Experts of a small language model: 821M tokens.
Below are experts of layer 3 (counted from 0) of a mixture-of-experts language model. Rows are named router (the router's row for the expert), gate (a neuron's input weights, with its number), up (a neuron's input weights, with its number) and show model dimensions 0-255. Each number is 128 + 32 x the weight over its row's rms, rounded and kept within 0 to 255.
Before each expert's rows: a language model's description of what the expert responds to. This comes from a sample of Wikipedia text that the model never trained on.

# expert 49
Description: Periods, often with quotes, brackets or paragraph breaks, ending narrative sentences before The, He, In; also but, although, though.
router [160 211  81  11 198 146 160  66  94 115 116 197 147 120 141 138 214 120 107 138 117  92 144 124  84 116  54 208 166 111 158 174 114 120  79 141 142 151 120 155 106 152 118 140 143  70 131 102 101 120 134 146  97  91 101 132 102 167 194 169 161 128 175  93 130 108  77  95 135 111 145 131 123 117 101 149 126  97 122 159 146 115 116 116 114  81 129 124 170 105 100  91 142 128 151 122  81  94 128 104 142 112 143 143 186 118 112 157  92 117 106 114  76 116 132 121 130  43 104 123 111  86 108  70 102  94 111 183 127 170  74 152 113 135 188 137 116 174 118 100 173  96 131 103  88 115  64 178 149 118 100 167 149 130 137 152 160 112 109 175 108 123 108 158 125 159 121 123 162 127 141 132 132 132 125 110 155 125 109 128 152 147  97 104  73  90  88 133 102  90 122 145 132 159 162 102 218  76 149 134 157 115 128  89 163 137 118 159 128 142 121 109 116 162  67 182 118 176 127 164 111 128  89 130 149  99 173  61  57 129  90  51 104 164  94 147 174 110 118 131 160  89 140 136 136 131 145 156 113 114 149 186 109 131 113 114]
gate0 [126 126 129 183  92 125  59 131  98 151 127 131 111 127 106 106 131  45 105 126 138  88 113 151 124 179 180 129 135 169 122 139 125 122 128 111 127 144 115 129 124 139 142 138 126 127 128 117 122 145 143 108 145 127 104 123 133 112 124 125  88 254 124  77  80  74 114 150 210 203 105  92 177 165 131 122 160 161 123 134 128 122 136 113 116  65 102 101 128 133 130 169 124  85 174 182  84 127 126  73 128 137 128  97 140 176 142 134 175 122 190  64 130  95 128 125 163 161 141  84 126 111  92 149 139 106 198 122 122 155 138  79 149 150  93 145 119 153 196 150 125 127 155 184 120  83 174 135 122 129  65 103 126 128 132 122  55 127 106 116 131 132 126  93 127 136 136  85 128 176  92 123 134 135 105 110   6 135  58 147 121 123 149 117 136 131 149  56 123 186 122 100 153  59 137 151  67 135 129 138 146 183 127 130 135 131 140 103 124 128 115 122  67  93 128 130 177 127 161  83 128 152 130  84 131 126 123 123 156  93  18  92 100 116  57 126 139  71  41 133 187 152 130  98 150 153 136 127 115 157 108 129 129 153 120 147]
up0 [111 123 115 131 111 141 128 129 133 107  98 184 141 135 127 121  32  34 115 186 144 111 128 132 130 126  89 127 177 138 139 133 132 159 129 109 138 101 105 108 111 167 181 128  58  70 126 155 104 128 128  39 101 156 110  99  91 157 129 118 122 133 113 140 127 124 144 181 166 123 128 100 112 122 184 106 179 121  92  88 147 153 215 133  38  82 133 114 140 123 130 160  99 152 195 127 143  92 124 128 133 103 122 128 156 137 120 112 110 114  64 119 128 116  73  86 235 205 126 125  90 106 104 130 149 119 124  99 134 122 124 118  81 150 137 125 100 112 164 106  97 110 126 133 162 115 127 113 124  91 146 138 131  64 125 161  84 193  88 177 174 131 125 106 166 137 127 184 137 178  92 115 126 135 132  68  83 146 119 145 127 113 133  55 133 219 140 128  76 115 116 145 101 123 145 131 126 197 135 135 127 123  88 119 188 124  86 139 123 113 146 135  93 126 137 125 178 139 127 125 130 122  94 112 112 180 129 138 230 127 166 116 118 115 119  18 168 107 117 173 119 132 154 104 184 125 129 184  92 138 139 133 171 101  95 118]
gate1 [154 147  75 127 128 196 128 129 126 111  86 107 147  88 163 175 143 126 138  63 146 118 116 203 114 133  56 114 141 127 119 162 165 130 120 169 129 132 123 128  45 158  91 190 152 158 119 202  88 134 202 124  97 105 111 145  61 132  86 109 135 139 169 179 129 105 140  96 123 150 128 127  82 116 129 190 132 119 127 137 135 103 163 143 128 168 123  92 177 139 113 112 114  80 129 129 143 124  94 144 122 134 129 133 129 120 121 110   0 140  87 125 127 144  96 131 135  91 101 121 133 109  93 139 123 118 107 136 159 128 126 141 127  93 136 131 242 136  96 125 176  85  96 131 185  97 144 145 140 126 131 169 118 128 144 108  92 130 106 142 125 122 132 141 110 135 165 150 132 116 103 135 125 128 124 163  86 103 162 166 101 129 141 114 191 132 113 150 122 131 118 136 129 127  73 126 129 121 143  75 109 162 119 167  87 143 118 119 187 177 132 127  97 131 131 127  69 164  78 165 120  68 152 117 144  83 123  76 131 128 122 164 125 175 121 193 124 132 128 234 144 109 129 121 216  97 128 148  96  63 128 101 195 134  75 138]
up1 [128 224 122 159 128 120 128  90 121 156 125 110 172  99 152 137 155 114 129 112  55 133 134 127  91 116 115 135 127 218 150 130  59 116  87 165 128 178 143 130 142 127 128 154  97 128 127 186   0 104 128 127 101  64  47 204 104 109 129 113 146  28 129 149 141  60 131 114 128  99 128 130 178 149 129 126 128 123 127 171 128 125 215 127 117 129 113 103 129 167 141 127 128  86 224 106 183 124 120 112 126  82 172  87 129 146 154 132 101 155  22 130 128 131 128 131 121  57 128 207 143 127 135 128 129 126 121 129 206 128 128 133  37 115 113 137 144 125 122 140 159 139 116 128 180  80 175 205 121 129 128 137 127  65  78 127 190  75 116 128 122  99 126 130 134 162 146 174 174 114 116 121 118  79 120 137 134  98 121 125  79  61 125 128 145 109 165 118 111 143 105 172 102 137 121 125 127 117 139 138 128 128 118  91 111 139 132 128 146 131 164 134 114 102 135 119 121 121 111 161 129 128 130 117 143  66 128  57 129 128 128 136 162 128 114 118 128 128 138 202 135 125 128 132 147  71 118 131 122  78 131  87 164 149 151 122]
gate2 [134 121 131 162 139 136 132 116 219 170 130 117 129 108  75 136 128 127 101 125 121 133  67 144 112 129 133 131 128 117 146 109 154  75 121  85  98  83 142  91 102 107 101 101  74  38 146 108 101 150 185 155 129 165 130 128 124 130 123 108 192  84 147 157 210 126 188 124 128 113 128 137 120 187  14 148 130 134 150 141  84 128 127 149 127  93 129  67 120 152 129 180 129 127  41 117 158 125 160 112 128 137 160 169  97 107  94 123 157 129 126 128 132 128 103 128 119 127 127 127 101 102 125 128 130 176 116 191 122 129 103 129 118 171 150 108 135  38  62 127 246 148 170 128 131 198 111 120 112  35 128 130 190 119 129 164 144  96 134 128 165  47 210 127 139 132 112 209 107  91 170 123 138 129 139 146  86 135 163 124 183 171 128 126 146 128 129 172 150 147 128 104 122 173 139 119 129 112 104 133 114 145 125 110  81 143 130 124 194 135 128 139 124 157  31 115  90 122 150 162 127 127  63 135 125  88 122 118 149 182 112 116  86 130 193 127 126  82 179 104 149 125 138 155 152 115 127 133 114 123 121 139 125 160 118 131]
up2 [127  94 106 142 126 145 128 128 221 124 106 145 137 200  52 115  48 124 163 128 154 129 140 126 238 128 132 129 130 129 105 177 144  98 127 132 128 129 125 163  97 130 153 107 154  68 177 225 136  49 157 191 164 117  98 152  86 141 130 129 150 131 162 126 129 172 125 127 117 186 127 171  97 148 130  56 153 119 140 127 127 154 163 203 129  70  80 148 166 150 133 128 129 112  47 128 130  89 127 115 128  40 126 115 128 115  96 115 127  86 134 143 133 128 113 132 129 143 129 122 133 142  24 128 129 111 136 129 147 116  54 145 199 126 112 164 133 129  78  95 117 166 144 102 166 126 117  83  96  54 138  94 125 125 129 125 121 123 128 114 115 137 182 118 189  69  79 113  92 157 131 146 122 118 224 129 126 136 118 140 133 106 126 151 151 133  25 126 123 142 151  68 130 125 161 129 143 111 110  70 133 134 126 128 129 200 127 128 127 129 168 146 128 127 132  81 104 181 133 131  83 127 108  77 130 132 131 126 123 127 129 106 118 128 123 147 128 135 116 148 194 219 127 168 103 127 149 131  98 124 118 132 125 104 119  92]
gate3 [126 125 116 133 129 128 128 133 134 129  83 111 126  67 151 142 162 167 146 151 193 120 110 115 120 139 154 129 179 123  83 138 110 130  91 119 153  91  31  89 111 128 180 141  28 132 128 115 142  64 108 132 124 179  73 158 125 119 133 132 136 146 143 132 238 128 125 128 118 139 131 133 106 101 137 157 134 138 108 173 128 144 151 165 115 129 132 154 144 128 128 163 129 110 182 128  99 119 127  89 128 129 152 137 152  68 153 134 143 105 204 158 192 126 124  71 128  98 128  64 133  91 124 118 113 114 142 118 111 144 131 124 161 114 156 131  68 170  61 124 119 128 168 144 113  99 109 126  89 173 113 128 127 159 152 161 124 110 101  81 123  43 138 125  73 142 137  81 219 122 126 125 153 129 130 128  90 188 125 136 125 135 137 120 162 105 136 132 168 151 108 124 140 159 244 147 184 255 200  78 126 128 143 186  81 165 155 158 118 137 118 110 147 142 128 123 162 128 128 126 127 120 121 128 128  47 128 137 126 127 117 110 122 139 127 105 128 103 117 123 108 154 127 158 114  67 127 134 128 123 136  74 106  94 130 129]
up3 [144 130 101  72 128 128 128 129 197 125 128 136  65 135 149 129 125 148 125  97 193 158 124 180 107 129 159 111  54 127 127  51 104 131 151  89 132 130 102 149 189 133 128  93 138 126 127 169 142 171  81 166 161 150 118 151 130 137 128 125 190 147 140  64 136 209 124  86  63 131 117 124 183 147 129 156 151 117 125 132  29 223 177 185 112 142 122 124 136 182  79 159 128 128 130 108 131 139 134  98 127 127  83 222 126  67 138 129 197 182 104 103 119 155 130 118 117 181 127 129 126 132 134 171 130 135  58 120 115 105  90 137 130 109 142 140 111  72 237 101 113 126 142 130 129 125   7 132 123 165 129 123 133 143 193 100 114 136 162 118 166 100 131 135 161  99 213  44 127 131 124  67 149 129 127 120 137 154 146 125 126 129 128 169 123 102 107 155 141 126 110  56 116 127 160 127 137  38 110 117 135  70 136 121 127 171 108 130 152 174 114 192 125 128 176 157 134  90 127 120 142 163 131 130 112 123 128 192 123 155 122 126 131 127 109 143 128 158 126 150 129  90 134 129 129 138 129 124 100 121 117 138 138 118 131 158]

# expert 63
Description: Table pipe separators between cells in results and track-list tables, plus was, been, aired, premiered, and closing punctuation in list entries.
router [148 222  76  57 188 159 241 101 157  83 129 145 152 134 123 134 180 118  91  97 156 124 160 165 135 154  43 209 139 101 132 162 162 147  76 150 156 149  92 154 115 146 109 156 153  85 162 125 111  98 152  85 111 114 109 149 111 117 175 159 108 133 155 114 125 136  96 111  90  91 114 161 131  88 113 105  96 174 169 103 156  85 103 127 140  58 126 143 130  71 131 121 120 120 142 214  51 101 129 136  89  93 165 176  98 138 107 175  92  79 184 122 109 128 119 133 153 116 161 121 120 107 111 123 105 121  81 142 134 179 145 158 142 116 126 125 110 129 127  99 160  85 100 118 105 119 139 158 119 166  87 137 129 143 152 133 173 135  93 157  94  79  77 128 102 126 143 178 198 129 107 166 110 174 165  97 149 184 140 176 133  91 103 175  72  61 115 175 100  91 157 159 128 125 140 125 150 137 203  97 176 119 127 166 133 136 119 175 136 151  71 163 133 120 147 178 123 130 158 192 134 165  69 136 121  96 145 129 110 160  99  71 116 122 124 131 111 143 120 117 164 135 103 146 168 132 159 171 109 153 149 119 143 113 110 152]
gate1 [125 141 114 122  69 126 133 104 128 162 147 183 184 116 189 157 184 114 128  96 133 128 153 115 141  84  82 136 122 135 183 164 131 134 170 172 114 122  79 131 154 106 129 104 132 101 132  42 130 130 208  86 144 128 127 128 109 179 126 158 113 151 107  71 127  91  88 163 129  57 132  86 153 127  60 128 128 127 124 140 128  67  80 152 117 128 127 100 149  83 178 136 118 173 141  57 116  90 143  76 161 131 129 113 131 141 120 129 123 114  50  69  61 135 131 117 159 147 128 122 103 161  94 130 110 104  78 122 137 122 130 128  98 141 148  98   0  91  84 125 137 122 121 106  93 133 105 140 130 138 156 126 164 136 137  91 148 128 121 129 173  90 135 142  63 121 117 150 189  93 130 129 138 166 135 121 128 153 130 164  78  33 100  64 129 154 127 117  85  85 178 164 125 139 170 155 128 128 116 160 137 116 148 122 147 123 124 167 147 129 122 197  91 153 172 111 129 118  98  59 133 128 126 121 127 127 132 114 130 142 130 144 161 119  54 128 132  52  78 188 129  82 171 137 140 128 131 129 129 148 148 131 138 123 229 155]
up1 [169 117 111 159  98 105 128  14 126 147 125 139 100  88 160  97 122  92 127 160 163 174  96 103 117 121 111 129 129 158 152 149 178 128 122 130 165 127 124 168 164 130 128 154 131 156 136  74 114 119 113 131 140 126  92 108 128 151 132 151 129 129 128  73 154 157 125 199 165 121 111 130 155 131  75 132 128 130  90  63 175 121 108 153 127  92 109 128 189  53 122 143 132  95  53 106 121  82 112  28 134 127 121 117 164 171 109 105 146  93  93 124 101 101 140  48 125 129 128 128 115 130 119  90 121 130  67 166 124 125 100 132 118 134 123 131 128  61 126 136 112 126 114 102 148 171 133 142 157 162 145 119 109 136 129 117 182 114 130 150 131 131 100 162 127  78  67 124 150  71 124 129 168 102 179 121 131 171 126 191 174 190 121  99 123 133 190 117  81 168 215 154 175 132 162  78 127 234 154 133 147  59 135 101 132 138 118  89 120 194 134 128 102 128 156  93 105 125  45 108  94  53  88 137 123 136 124 128 121 111 136 140 134 131 127 123 171 127 127 206  75 111  84 124 133 124 128 137 128 159  99 134  26 118 173 149]
gate2 [122 178  97 143 117 127 196  92  87 131 151 162  96 127 127  85 150 131 133 147 125 176 109  95 114  80 145 136 108  92 132  65 125 164 137 160 147 135 222 121 160  91 132  78 106 104 137  65 126 145 132 123 100 161  96  72 127  42 130 127 147 122 103 117 127 126 208 113 128  41 121 199 139 117 131 129 124 132 143 100 124 106 147  97 129 139 152  75  45  95 164 134 131 204 187  92 127 117 164 105 128 157 129 180 127 155 139 134 157 129 128 122 116 115 127 155  79 127 156 154 130 100 145 143 143 175 131 129 138 116 130 127  67 128 131 142  62 119 128 126 224 165  84 133 110 149 146 158 105  97 105 138 142 141 121 134 161 140 142 101 160 120  97 121 156 127 130  93 255 114 142 146 228 119 125 123 119  83 134 153 120 115 113  47 126 161 129 134  94 122 118  96 130 166  92 109 125 127 124 112 137 127 105 129 116  93 128  65 180 161 115 105 122 103 118 121 142 112 130  62 122 142 185 119 125  83 103 101  86 247 125 129 167 134 112  97 221 135 176 110 120 132 119 121 144 128 110 129 158 147 153  87 141 154 146 124]
up2 [141 170 129 156 127  26  71 107 130 161 142 155 152 129 121 127 100  74  84 117 105 138 139 144 144 122 153 100 157 192 171 152 153 117  77  36  82 119 112 135  53 163 140 187 128 128 152 133 129 131 133 125 136 163 123 129  86 122 125 129  77 159 139  74 104 166 126 135 128 246 128 206 112 123 137  61 115 129 128 114 151  88 104  64 149 125 184 124 136 147 128 129 135 192  44  98 162 255 118 129 124  94  93 125 116 117 177  40 123 128 116 188 131 128 126 167  97 141 118 106  96 109 129 127 110 124  71 132 123 123 115 117  94 167  85 132 115  42 113 144 133 152 161 128 127  85 126 127 170 136 126 141  90  77 137 129 113 142 130  21 119  99 154 186 139 118 124 116 114 128 104 124 125 141 127 135  93 126 126  97 124 196  80 158 129 224  97 119 118 135 168 147 128 176 101 161 127  94 134 136 134 127 163 132 159 113 126 135 130 110 132 127  94 129 135 130 133 121  91  70 131  74 111 128 132 152 129 131 139 138 137 144 120 161 123 114 194 125 123 193 177 140 124 109 129 125  85 134 109 128 136 120 121 173 127 117]
gate3 [143 106 122 116 150 129 136 109 128 129 129 197 189 162 103  79 135 117 119 127 128 155 181 130 131 149 111 123 144 102 184 134 124 105  94 128  20 128 140 112 115  77 132 104 110 105  97 119  68 130 177 138 149 141 166 140 172  59 139 102  81  72 115  71 125 108 129 120 124 108 136 131  74 113 110 136  48 119 132 133 126 125 125 171  64  97 150 152 131   9 162 157 125 158 108 101 154 103 129 127  92  80 101 228 111 124  79 135 107 131 130 112 113 114 129 129 175 127 125 159  89 116 127 155 120 153 223 129  87 172 124 126 131 147  59 138 149  90 161 100 216 114 102  79 139 120 129  77  25 118  57 113 154 128 140 135 146 173  80 170 105 125 123 145 133 130  98  68 161 125 142 140 127 166 128 172 124 153 138 178 123 175 189 148 103  73 164 130 132  98 134 125  90 129 123 116 103 142 113 128 163 109 126 113 131 126 123 122 150 102 109 117 169 140 120 133 127 130 188 131 125 135 136 105 193 127 186 146 139 177 128 171 156 134 151 132 130 238 127 105 142 191 122 105 128 125 128 113  99 107 127 168 159 125 145 127]
up3 [135 152  90 112 191 128 127  65 116 132  75 202 131 110 136  97 129 131  98 121 105 144 114 149 122 113 143 125 124 141 197 115 134 128  98 103 115 123 223 162 114  84 120 127 120 131 127 102  82 122 139 109 121 144 128 125  64  96 124 125 126 128  92 124 108 103 115 141 116  29 123 253  38 128 147 144 120 120 154 128 105 159 133  70  71 168 156 108 116 125 125 128 127 205 124 110 114 109 139 127  91 106 116 233 120 127 106 137 117  94 123 143 129 127 128 128 187  70 122 147 103 127 148 129 110 162 203 128 117 204  82 127  92 198 125 122 129  91 127 125 225 128 118 126 205 106 131 129 115 126 100 167 126 128 145  92 148 126 161 176  90 128 138 128 128 121 187 125 137 137 129 138 126 118 160 139  89 141 144 191 118 138 124 144 165 154 127 247 134 117 130 128 114 142  87 106  82 115 122 130 171 122 137  72 142 131 100 126 170 119 118  69 113 173 195 128 105 111 142 112 170 106 125 127 140 128 164 129 137 187 149 138 132 159 126 143 145 148 149  40 175 186 105  82 137 131 128 164  98 124 176 159 116 127 132 129]
gate4 [163 178 102 127 130 104 129 112 163 143 137 111 178  71 146  75 126 129 132 163 116 253 165 164 130 136  66 144 129 132  94 115 148 122 174 107 132 162 132 129 137 125  95 127 107 100 131 180 151 113 118 128  98 121 146 209 130 145 185 147 107 140 126 131 194 133 128 130 105 117 122 172 146 111 106 126 148 235 130  79 129 119 144 168 122 104 197 147 133  97 179  89 101 136 134 102 151 152 127 122 123 124 158 158 126 123 143 128 182  94  86  88 127 150 152 110 171 145 120 124  65 164 128 149 137 134  93 114  54  98 128 128 156 128  89 126 117  85 122 172 166 126 138 111 128 185 116 138 116  64 132 134 156 149 130 102 125 139 148  45 142  57 133 105 190  70 164 141 179  37 127  99 126 150 151 127 144 152 122 108 188 133 143 134 157  24 121 204  82 177 132  48 125 107 149  96 110 133 126 112 158  88 142 136 165 104 134  72 123 145 105 134 129 126 129 129 173  85 131  58 103 155 128 128 159 115  83 160 174 148  92 100 188 134 144  52 127  99 149 117 112 140 172 164 111 133 112 125 133 108 120 104 104 105 137 144]
up4 [131 110 149 129 125 127 109 147  83  89 114 152 123 127 103 118 111 128  62  64 179  67 128 130  94 101 128  80 145 121 134 166 118 132 127 129 128 104  79 177  79 151 186 133 120 180 124  84 128 143  94 171 184  95 103 130 123 115 108 133 127 121 129 131  84 115 143 130  92 141 147 130 124 148 128 129 195 100  83 162 171 132 131  99 213 153 130 129 133 131 133 159 124 183  88  97  32 164 124 108 130 118 124 124 128 133 167  97  77 128 121 122 170 143 115 152 145 130 117 145 126  85 129 129 124  79 115 126 113 147 102 126 124 173  93 137 156 125 114   0 117 126 129 146 139 127 131  68 172 161 139 154 135 121 138  78  34 128  29 174 129 127 125 141  93  99 105 158  28 155 128 205 125 134  89 152 110 116 147 171  92 132 145 181 151 141 146 129 127 116 169 150 164 162 114 114 157 139 126 158  86 116 126 131 114 131  55 129  87 127 130  70 148 159  58 133 119 125 148 169 100 101 148 136 160 116 130 127 168  88 167 196  94 127 156 226 109 177 117 129 129 127 124  78 128  66 125 150 125 142 142 128 195 122 148 129]

# expert 31
Description: Digit pieces and decimal points inside geographic coordinates (°N, ″W), plus units, dates and non-Latin word fragments in tables and infoboxes.
router [147 188 123  93 181 189 144 149 166  86 143 179 128 134 119 107 199 133 183 112  91 150 135 122 151 145  27 223 155  95 114 121 166 124 104 134 137  85 162 143 103 140  93 153 119  73 131 102 178  72 133 143 129 105 149 118  91 102 214 136 126 108 190 132 119 119 122 114 145 119 129 136 138 108  86 105 120 192 146 140 170 117 132 137  85 109 106 135 144  88 124  73 192 101 111 133 150  97 142  94 107 129 110 146 122  77 125 178 130 128 149 155  91  96 139 124 132 119 143 101 134 193 119  68 102 126 160 115 189 172  65 149 133 115 125 112 112 126 183 195 166 167 161 126 100  92 111 147 147 142  85 107 146 132 135 145 124 131  95 165 141 148 100 152 116 189 182 129 195 110 131 116  71 147 131 103 134 144  91 116 169 108  81 112  37  58  95 104 103 133 119 165 141 150 170 135 173 159 130 122 202 133  80  90 136 161 143  99 156 160 122 167 109 129 133 136  94 144 135 158 116 164  14 155  80 145  94 139 102 169  49 121 142 123 149 100 135 145 125 129 166 154  87 139 157 135 134 134 150 121 125 125 112 100 135 133]
gate0 [180 190 128  92 149 140 125 129 132 127  98 124 134  62  91 145 177  60 128 147 101 176 129 107 146 127 134 131 130 130 118 118 140 134  74 132 133 127  93 125 112 113 138  94 198 160 146 157 130 126  73  50 114 122 127 122  98 121 118 126 114 103 130 156 138 135 197 142 120 170 117 176 128 127 112 128 151  89 150 119 147 203 127 131 158  57 100 123 137  85 150 122 119 129 127 122 111 122 106  65  53 131 139 118  94 146 104 127 146 130 154 125 124 143 132  88 117 117 203 122 167 112 126 126 130 143 128 141 127  67 142 128 134 138 123 116  78 155 109 177 109  75 163  22 197 129 132 157 223 175 137 127 157 126  79 133 177 121 128  53 129 138 148 133 120 143 148 131 146  64 132 125 138 189 136 121 107 140 106 128 130 129 112 159 144   0 146 126 134 155 106 126 118 161 133 118 127 130  79 137 127 128 183 132 142  95 161 160 161 103 220 145 123 147 127  94 181  53 159 102 112 160 149 116 102 128 130 144 109 128 107 128 142 126 137 120 160 129 119 155 174 133 126 107  98  41 130 116  75 223 138 152 129  72 198 114]
up0 [121 129 117  48 129  71 132 130 120 124 184 120  93 126  79 139 162 123 164  87 127 120 138 103 130 127 227 128 132  95  97 117 129 126 151 129 133  73 128 121 140 190 106 126 150 118 128 127 164 134 112 163   0  73 140  89 104 151 129 116 148 146 156 130 143 107 147 151 153 156  76 117 132 163 126 123  95 114 139 127 152 191 126  73  81 121 138 131 207  90 106 135 164 128 157 123 168 142  88 130 128 129  89 149 141 126 144  79 114 137 125 118 129 129 179 152 125 121 128  69 121 119 157 128 142 114 122 133 237 124 130 130 129 184 128 157 120 105 157 132 137 103 128 120 125 125 187 162 128 134 132 110 179  68  96 138  29 139 187  84 101 108 187 131 133 128  98  73 115 145 127 131  61 127 100 111  74 128 128 163 158 114 129  98 121  31 180 121 130 128 128 126  91 122 122 141 131 113 131 245 130 130 142 149 154 150 135 143 167 128 153 124 213 123 128 157 129 119 194 129 128 126 110 164 117 143 118 152 124 130  47 118 126 118 133 170 115 121 127 133  61 158 173 122  69 126 130 109 128  99 182 128 143  52 126 130]
gate1 [133 126 128 130 128 137 124 114 125 125 151 206 127 131 133 129 133 106 112 141  90 129 127  28 174  86 129 126 139 143  53  90 141 121 134  97 133 128 133  98 153 128 128 111 132  92  71  93 143 125 152 179 142  86 152 130 155 110 164 123  85  50 116 128 129  92  30 121 133  81 119 134 133 133 134 134  84 136 127 185 172  92 116  59 123 128 123 130 149 162 153 107 129  97 132 113 131 161 126 121  93 108 180  70 123 137  32 133 112 125 126  58 198 147 126 164 136 198 123 131 121 188 119  85  90  34  62 102 140 177 152 196 170 121 110 133 161 113  99 134 130 152 134 101 102 151 129 136 127 126 128 141 127 142 105  67 180 134 187 169 115 135 113 127 129 182 126 105 152 121 143 152 115 128  71 167 126  97 135 115 129 127 108 121  86 148 145  26 128 182 130 116 137 125 124 130 117 134 136 113  92 143  90 140 134 153  92 124 116 123 148 201 164 138 171  66 136 125 162 158 130 120 128 141  72 126 106 123  94  78  73 132 128 141 175 255 166 127 176 101 130 177 124 154 122 149 123 147 142 142 132 107 122 132 156  69]
up1 [101 128 136 134 150 129 116 196 112 127  88 123  60 136 115  58  67 146 122 136 113 136  94 132 130 138 167 125 146  71 127  93 123 133 101 109 131 123 112 136 135 103  92 127 160 123  22 105 129 158 123 125 127 125 144 101 128  81 131  55 128 141 127 120 121 163 135 134 136 188 134 136 114 167 128 128 128  76 209 109 151 106 129  77 146 138 128 139  88 195 118  86 180  39 153 111  37 129 128  78  30 127 183  77 182 119 121 147 128  98 139 116 176 139 121 130 113 134 121 117 168 133 107 128  53 126 134 107 144 171 153 162 130 130  85 146  95  99 124 187 129  89 138 143 138 109 131 133 159 151 133 151 115 152 143 126 127  97 162 149 130 169 113 125 151 127 194 134 197 156 134 131  98 208  92 119 110 136 134  95 124 154 154 119 127  88 118  96  85 175 184 139 134 113 182 128 124 115 107 128  68 132 192  74 108 171 167 106 129 126 164 131 123 138 159 187 138 122 150 128  97 195  92 147 129 205 132  63 129 144 123 128  82 132 175 139 131 103 152 122 133 132 131 150 126 129 129 153  64 236 123 125 133  54 127 117]
gate2 [122 129  42 128 122 127 127 127  90 130 166 136 131 191 135  96 193 117 128  96 116 144 148 156 128 144  82 143 204 141 117 146 155 127 126  74 117 125 136 144 118  85 127 174 123  62  83 118 128 141 129 151 136  76 122 167 103 160 131 153  94 102 190 127 214  85 135 121 128 131 124 207 130 108 129 133  35 119 166  56 128 121  84  63 109  86  93  96 109 200 143  87 141 121 116 138 131 143 138  99 113 115 139  31 106 178 106 170 125 116 138 118 112 160 131 125 135 188 134 134 135 172 117  71 140 104  51 118 138 128  81 164  82 114 204 128 173 103 137 108  86 135 127 121 141 130  93 128 121 120  60 127 159 102 111 128 126 162 133 171 107 140 120 112 128  55 152 174  85 111 128 228 106 127 106 161 163 110 110 161 131  94 165 161 107  64 147 132 139  92 128 115  64 143 156 175 131 157 179 147 127 162 124 167 139 164 190 126  65 131 121 156 128 154 125 146 107 144 163 189 128 140 126 146 167 171 130 111  77  80 147 127 124 131 135 138 184 135 117  73 130 108 173 129  84 152 161  95 106 126 135 116 120 125  96 140]
up2 [119 136 127 144 131 117 121 103 129 116 127 121 112  78  61 113 127 120 136 112 155 130 129 130 163 122 123 124 129 118 155 149 123 118 141 150 104 129  78 182 125 145 138 153  74 169 139 141 128 186 157 123 127 203 131 129 106 108 128 113 155 125  54  90  74 130  61 125 140 170  82 165 130 137  69 118 161 132 130 130 128 152 176 162 139 146 126 108 148  85 118 127 125 131 129 108 128 159 117 143 100 127 117 176 130  77 154 128 155 199  89 154 117 133  24  81  93 141 131 117  84 129 145 138 155 118  80 136  79 138 119 117 184  71 110  85  81 128 118 152 161 126 139 194 127 189 255 119 168  27 153 117 142  99 157 138 187 129 142  38 119 103  93 140 108 127 121  99  90 120 135 119 122 119 144 131 102 158 241 180 128 147 156 142 129 222 108  93  95 136 122 131 161 186 124 127 180 130 124  69 177 122 131  74 114 123 162  96 144 148 128 145 120 127 128 140 162 164 174 148 143  50 121 118 125 114 124 144 140 136 179 141  92 180  65 138 122 147 115 164 155 117 126 137 172 168 128 127 128 133 130 197 136 117 107 122]
gate3 [124 143 121 129 157 130 128 134  63 206 133 108 126 149 182 161 177 152 127 129  59 111 139 127 127 199 112 146 128 123  33 127 148 100 127  20 150 181 120 128 109  50 153 128 117 103 130  65 112 129 128 220 158  96 125 114 160 140 138 155 135  85 116  86 128 174  99 121  76  74 145 173 162 171 208  73 114 129 129  89 126 116 107 142 133 158 117 127 147 162  96 154 110 129 128 126 128 130  95  93  39 110  65 116 109 129 132 123 128  97 156 139 137 128 158  85 136 119 127 135 126 124 128 138  50 110 131 113 129 148 127 190 147 158 127 164 114 170 124  46  99 127 123 126  86 141 128 117 130 154 110  82 135  78 133 131 127 128 106 147 128  92 175 133 130 172 106 127 128 126 124 140 128 107  90 190 112 123 128 164 162 105 112 126 112 177 122  63 123 170 223  94 123 151 128 146 150 150 138 118 136 182 110 100 102 176 185 142 127 155 171 125 127 175 132 107 110 136 149  66 115 123 184 138 103 114  68 176 150 150  99 121 127  40 159  91  89 124 164 129 107 177 146 143 123 129 126 106 134 136 108 121 127 126 182  46]
up3 [151 129  94 121 137 202 128 157 133 141 126 133 130 131 133 130 157 123 120 131 128 141 118 143 134 120 136 129  18 138 127 141 125 110 159  94  94  99 138 128 128 134 122 133 102 122  76 100 232 159 113 123 119 127 158 121 127 118 165 182  50 177 199 126 140 100  97  81 161  53 131 154 149 122 113 100  88 200  77  75  96 104 125 164 168 132 143 122 110 201 101  95 136 130 108 159  66  69 146 163 135 129 148 155 146 177 126 115 133 125  69 116 129 137 153 128 128 106 115 157 152 123 113 135 130 122 130 128   8 156  97 136 164 130 103 152 119 108 122  74 126 163 132 101 127 124 126 122 108 105 255 128 103 117 131 129 123 128 128 103 148  79 110 127 122 140 124 100 130  78 147 133 132  93  72 202 146  66 127  65 123 113 128 176 129  88 136 126 167 147  58 127 153 130 124 134 190 143 131  51 127 105 128 164 120 124 153  82 106 120 125 102 113 140  89  91 126 132 119 186 144 129 162 149 179 131 159  93  66 154 123  94 114 143 131 128 111 161 164 210  98 143 110 114 115 105 116 122 140 113 130 125 166 239 130 123]